Experts of a small language model: a sigmoid router.
Below are experts of layer 10 (counted from 0) of a mixture-of-experts language model. Rows are named router (the router's row for the expert), gate (a neuron's input weights, with its number), up (a neuron's input weights, with its number), down (a neuron's output weights, with its number) and show model dimensions 0-191. Each number is 500 + 25 x the weight over its row's rms, rounded and kept within 0 to 999. Numbers have three digits each.
After each expert's rows: "mostly gets" lists some tokens that are sent to it at least half of the time. This comes from a sample of Wikipedia text that the model never trained on.

# expert 20
router:497480539501513466496488517518494508477490480478508456533497498500493487533458493479478501498505507548492524466572515497462534499524531496473486492503507485554505515494517497488492482521470501477441480494500466507504495540515507491499491549508522463541521468539529461468537502517521540512478442464510534481488557513458522501485532466523527465487465458452509470511532504514511497520534502464478517490479507460481478514538521524479444506548504512495504467506463519530513515531481513511462522486511505526504491538540490529528481491519488510500495485514504517503510506498515498476
gate0:493491508486471482496491485539513529494540533502492483491534522463505469479474529484429487518534538539515519481499509541501483481451493508527501516474488537491485489528524506531501489513480493500537518519522486504503480509520494500448544522474488457508477506487492537483530524506454500494523525469453513504515480498502469526517442490508514539470492499518507509533505512499495515508462484521500509507508521501450487466485474497539530506524541525497520527508516507519503503526497512490480505519522473494469543484553528501530476512459526514503507487488519491523484483487505480522
up0:485476494462551483519466509511512468516485498442546550478519483543526470538544529506467477515502487488532496511492481480531489557507495534503495487512525517501504462550559496502473562490500499481517490512536517501501475527476539509486492506480494475506511520528488498513465516500494509522537533517516484490489496502504463549484530491540561487508541534499501528523480474543501493519505519502551495530516514526484505456516524496508464504467525498457480511500498505522471468495517506468471443484487459474502520508526524482516476524520545495482546571495518516482490501513491509490
down0:495525519499447502536513485531511495515496508507499513480526523531515497489523507477521473508539474415514524445503491503516541520496462532528497474468453539494484549500500500530450489508515538532483464492499496494512499457510545488563489517510501495547569498539503515532454496517530489515455469511503496501513467508549516506460466491513491445483494506484433545523506493462527481531484505501505467521488526496536465567479508468486483501475489507487480520504517450490508466502472494508525473479542512495511494520511492469477466478533489486500530502519501494468464523525517504484
mostly gets: " Lemmon", " Stadium", " Jones", " Street", "ford", " Hall"

# expert 2
router:424485479462548488463486488520480454484526515523511463478535494516510484481502468463487462503503500481522502461501529461499518464511501494506526497509491503475532522524495469521535536488518491481552487502512526486468509506515492511526479537484517523485492459501473509479469480510511506493511505492518516471502463551478467487520486501512514525448479496487504520489447469507484517540527536465500548501483499493490473495537492505470504512514467498465512474537514478480491517522514486557518498500521498530499500486479498465536493518490472495539501464520490460491501533485544489475
gate0:489530504494514534507516435511501527519546477525475522494570489466502523449534495506476510482482470538502506508532502512480534529514504500440479486503577493509545498471519483452506483511439487505445475502484509532513484525479524521485489442538483505485482540482503468504533464547492469495449504492470511490518478483537496460467529487496432509485493486531511476528480529532517489500515500544486499489520513507518509476503466459479507521526498500515514509482531485442494487489518514498481521466512487486471459443537495536516497487504475443521473508498499509521470504512472493497
up0:522527514477504537480498451525486491482452492547477485529522491511501499466468488497509475483499513547518543523513499553509504484504491501479524517479501465511507503486485509538517497461455478474481472481526488500467493497436553502527511512521521487462473534482519500497468515457467512511494488497451508477504474512484465477505511524475551504502495508496544479551494523478504458473495453495467462524539499469470484501498527487516532512529507487489490508519470501534450483524457458490462489515506508479506506539519505473504489491474484501461525493499501514560475508512514489510
down0:505518547502479506494493480491493514507470490504525496475543509503495473473513516497538474482485514506521479500517495505466526511556491491556509522503509509517518550451534496540513449532457510513533505498469493545507514514516475481484479405512450481501518489504507477505504483461467555491521531498495472522478513505520510520470473512486512481506496510492544524472525487446515506516486517505534520511500469474479496474505515499494525526553515496486511546497462492510518512476496541543466489541490501475450522508518476519462490515478473502560500464490527552492532523492497472505
mostly gets: " Hong", " Kong", " China", "น", "อ"

# expert 17
router:516494485480483506479502542477517493488518512489501533517503505481476516496481489506495521489541498482541521486506496516489470536447517509466520491514517499476526505487511492500498487449512524513507535453534440466541477495493492475512546524490506518532516506507530518513502528448532498540508497476497474524493523517479514490498530447505484498481550493534487494517491517482507445485445474471465471486487511527503496503505517507478467520460505485530535530464513502487433514477510505523482499490453469459510477491433529488494492494450493563467492532498515521452531509493452514542
gate0:487525487492498489539537514519559480553468479493496473471508494505483528473487533486481538497469498453503473492502539456459450480507494480509509474470489528480476473519519520556488497540480488516501473489498538512536448555510497547490478485519479528518481527481509480507499511521510473495480480511477470510517500492513501524497471474501436490483511527468477496503508499527523537507494519467536500499493487492490491521578468449500484519495464538484496519529532467544567511446458494535556515495546507511515500498533493544514481518477519548465501458513498509485503519501499514508
up0:534522537509480484473552483513502530501520477544511503525529484511514523466514543521520523527533513465471547482506478541546509515525438493484517494483477516505483496474499480485491476510474519490485466564509511539461487504484492506473480459470543488546484528508501525439522524487450540511475497486472510524490488488526492507509482480502514457494514503481479466520466493468511516497503518507527525508478486479485498524513465514487496555499502530469514477493489453506484522515508517502552507501498475473505462509503472455495454465479488474527548503441462467466522502513506564477
down0:504510517471522492492497505490510483535508547527477525495498531471515533544512515461498514543523463584484477477509519491454498456530507479504491539519529491501485544467489503511520482490576479472511533496489481507487464499463526468464503474493488539481510501464479475549481502548526552538508517465520486471527496493496527498505499504508477465547498521533481524461517492494484484492480497503528585530476502521491511490482482528522500496505511535495518517534529507524471520511537459497478488477449496535538475535514474503520502483505538504481521511511477477501494514505513488500
mostly gets: "ensis", "idae", "ä", " Ku", "ucci", "nia"

# expert 47
router:514501476479514519521497470536461524485442478498498471510558528442502514515495503529510491493477478448531540433473492565485493491552486460532479520517486491484531456454479507498524492473495507464509491511533544505496470515517513504504445516531483480504474488479486490509513504514544431486498495479532494509504515518482505498466486527478513503540515514510484501552495507561483496525493499485536506504496505490477526498515512476505533473451523472521480494468532479510524478474507481513494493474490455495461488523550444511463499500461497463515478453488502554509493492487509535509
gate0:517536465509478491485539508474492465477481521492510501472512481496466479513536537492524519505473479513520512480568467524454443500483486487503511528517499483464526526457494488504500500511516495529526518512476483477529518514478460480505517527518524481449487556494527497465494515486467503476508514498490477469506527502512525465460474489523515523485489529528518447502508479530509497468530509497486487496472498518451471533462481485457519541532516520484509489529477493468531474506497519507493455481471447514515530513465499514471505450503529526482466496484466528498499476533460498504
up0:461500488484481536490483541507464535473486512512481507524512504486501513520514487472462534521491511523487511515464484531523519513502519526475509545514499517462482524512509471504477481482506506461462462526524491531476475504490564524516481477510510432505477468507449482530454511518509519495477518488478459489513471496500495429486523481499465505508533463500533466519535499516483479508516518503507526419533481502507484510476475501497504500531491511507501505521539518481523547522516491500491513469522505477452498490499500519495547512509536537557536531560493526511528476527558509518
down0:494466534522508509482507510504492472491496481519498515504528469486487484465458507469499481527554476498481511481487498519528499463486502472500496485519474511521480510490498491471507487558479467488500491517516497526520486504510526475468454530472492492511499458482490472500513510571495478484507469516501500504534501521492541445479499483523478559510480477525501533463474465536442507494501526530529498436466468478486493496481549471503559520499493478526477472478498462489524547527502538513500489491506501529456483507500489475506519465486520493537509483522504547502540479520528542521
mostly gets: "ucci", " Vo", " Saint", "ē", " Mont", "aud"

# expert 44
router:501519458498460485474573468454475475478469450507473479514457462497488522527471530527518550515473507486504507508490466519527543527508501504480479479475510522470529466497506531503510517520489480541505513477520505484501495518443493514487463507496509500528518517512491455502489525512479499489521498490509490518516476487486505499508517496507484530542559480476503479477486524511529465499491537486502488510503442478491576477499509468482473502540524493527527489479503435501504526497483484482498481428492528542507484518519503504493485511499540470530507491477505558479541532538483519482
gate0:557520478501514505524487532493449489527473479498492474495505523490518480528483506453485481516507460475523545479485481538500522596498492493488508528456481496520468483493480471502535494499498488472455471494510520477519501488495503503434514493510514463457502542481460523508522451483459510493453470464522507515512465500480521505523465527551456490501498505517471535509492506502514520478485459474483445481547507488476484509532533519519512459498511510479426458540513491491537506510492487503488530501494461523500511484480544515514585470523505521509509552531472495520517514521539492487
up0:526472499513478499483463467485498493503494494573543509482479503537499462490460485488456503545495521488492529473506535440442549497510493504492466445485494476503486521523487531512444504474494514481464546461482545482485508454540473491496509498494527499531503472486516529521508529497501491511490526458509493509528490476491507509480540534474493492508480456506464522543501494491517509525544531520478509524480489472493475422505513486480468486508489492543434481488456493483488475498477512491490540481473531532489487511477518542494483515482456504533507543472456468495471523540508485483
down0:483515501507483512500478486481487469510568497478464493458461524484530465500521514497575505543521491519492548476535486497489491555486523493505496501472514479492503459546478486520492500501541490477499487562489456524482523475495479508537453487513528464509448492534512480546482511511530475538466469453515531529486480478520540504513515511507484484518524464503490527492548491512508518468544553460479487530512509537475485504476502510479520529490504493509526503465511478514485480570502527485495482462478538528464527486493473480487453473459471513536526504499471459477505483489498527523
mostly gets: " Al", " Mar", " Ko", " Or", " Ka", " Ni"

# expert 24
router:472483531466492550534509510487462507526503470487508519554511494464490493533558470513528546460498489505502484515516513483527481483481527520519485487541460522528538517519472431481518511515499541496509499547510504546551443498481510556495546509491490471480498464550500501521536514471490495526448495536476498518532513516462472518561487491512483489488505510486504513519494491500497502481520563508479503471548501504504508481509508514482503484507478515536544475488489534508523517523489516493542465520516508546533527500470490501463512482480426512512455514446509495502493470518501504520
gate0:552507510515502525523480520474481482507488472530521528502491499548526519493544462500511492471506495484482510532512526494519503520484521523537488536527483462505493478531538496503522484493509492494518527507486529507504505512477511499494546468473539505494440496531506521504478487488514513500494492488484471501493492506537461531545492501482505550536520470494474493481524507486491477520513502492498494466515460525482503520510537541452515483515511489466506512479509512462495537497455555440507545532506486508496539486465573490484538522481470511459520480498532485520528537466463530513
up0:472476513518507502501480455475473487531529497485500501533508472467485512507534483511458553521522472504489489462499508505536478493499536510518529498519478505507532540548506447498473519496549470509521530487512476526488514466454563514506514508478502510523495469531499538511549491462468513515516490562494504493533491528483521511490476522502493548497473501502530499549484472502516493498500508479507531482500476539491499461477528505487460456525494503483517531473527482503520481527509497477505456509539486505490547494507531534467542507494468537538459517465468490497498498452505531511
down0:500485507475502476462519489479509517496517549470488470500520563497495545423455493502541476510496519515526525519540501506462535471526509498529514474516537541498487537482461499532460503508494550508478495465471500520494497446503464461549482507532503495485488490482529463491509471458528521488459519453457527503473578486474545487491507481486496480469470518519491480530475550527542514499500505487522472473486535483489511517469499481465518493475537483474515456487502501560506461505547495521494489489532506538501486459530453529521503493502508510513490524452525453452507473536519477486
mostly gets: " Love", " Live", " Night", " Life", " Dream", " Blood"

# expert 7
router:521494485508485483520506487537491510527518508522526528491525451501499496490449476498527542544508496498478509532538498439475510492546506461477541503530529459528513520492490477518498480519484457535514502449499475534487494460485518505502492527492538474497553499523442524482531520483501466527511498514469520492526548470484499522475465532528475500487512527509507517570494514481521476539478499488475471448495437494500515551492478524485449482533472549514555575494503483524498504497482487487443524490456494463497497516509497534466496499503483497523475529480504494507464480474533490467
gate0:504500514504461521509514480476496494531446455519496525458528438467515495476458506498519494448525494497518488495457502484491503490503514521500517497471512458520463517462506502461464509512481438526445532450468504489495528510514491504497499520535502477473493490511502464514528508511512549505496519441518478494524519478468524451521477542498510520551559532524509457489495508484502513490475510531516469499466483445507554539485516488511548483531500511528490478502547523515525503469517479524487462504509483529496538484507499510502490467461507486457500496487503488489509506498523525500
up0:466467531497550546504503518488473514463543464484518461500464471495504546485504440488540464504440503457539462510544496436512486485537493499481466475490516524535507581509493506477499478457520480507540545466452491488524505487484535498502522524496526502503480491520471508472539523477507476539504505504513470496509537504487524496486519503476480491450509494532510502494518478499510527531525497461521530475530467484467507484484513480492471497519518495507484495516503489553523511444479516467533490506530488495492535494481498519496491521539483466515530507512540525468466486517553550495
down0:497550490486494519459490542478489488502492494486533475489533456486495497517516510516494485492568486506491484541453492545486485466493511504506522468493487504513512600490491480459521504494468483539486510518490468500504510506570500473473535501505469543523502508487491484471509456491483493506502499490506487514491431495500540485489476464521478493502485499506462421500489502493523499503503480499450514468517498487543480477494504514494500487510483501499514510546481483526493500472486497450507511492524471560467482476520478482543495466493467467515480475469509531466463474527487496462
mostly gets: "á", "ska", "š", "ā", "ī", "ala"

# expert 18
router:475470526528519488523490519483465494469483510483509513532502482442536504491513469500523513509502469468500470525504480488484495502498512558483469505485478484519486530485511472511518494485514510452553488472566504473485514504498513474508511497487480524487554499513510483469488538508445545496518472542465514503493485457497530522502528464511462458534479442511542507483492484525542501531502511519503527531511530492501491500531496483493464500495487531505495515528516543484499520460488526482488492468532475514505510468476504512499534483492504520499476484496456514525507470517521511514
gate0:489535480491467466490465475477517469537480511518470484513483484479484527480492463500486501481502521527491522477499509492529522528504486508473475483510500513513446531491469498476498528472507505506530511490519475492498554512457469504506503484486486449445510517499507498518501542553510507498460527508478490474534482462497507475485553525482538494510528485494517483517512534555505502527505497512489458535505541521522510475458506523537496490490520492483539499551458501551467519478523525536520438459519529513575466494485486472496521532500527442478552503514497529477449492529494475516
up0:519466512542499499527472554540500466511472500529506527456484513507533505534482457500489479485515504504499469518460492449463514432534519534503493507530505498478525491517505512466513502501469463502518511528487521491548541511510508528477500497516473505462452529489486505487446525528552489477451528496509508510527522485492445508484501523480467462529477483512495495497493496510442500486480537522458508475476511498504489546524491522518468511487478482479544543524493457458541529514488480518481536480477504521493478539524475499494548509493497503466497497447503508504552464473497521481
down0:516511505488531529542503487499490520503522481516512485449502525495516493541517514452479530530464529520468477492508484505498512514543461500506495526487447471504519422517512521468490473491476523496486507544473482451569493447484542503479496518484521511536484534509485475491492530511515507519509531438542515464493530474486488504479528462484492523502487485468526501450563516479476506506508499495499465487524466463561504462514507521509525473489456526468472514498490510509514492486486510477529512537496517507526518505501472505467473474510502502457467478484514521470496510531544521491
mostly gets: " is", " was", " be", " been", " were", " became"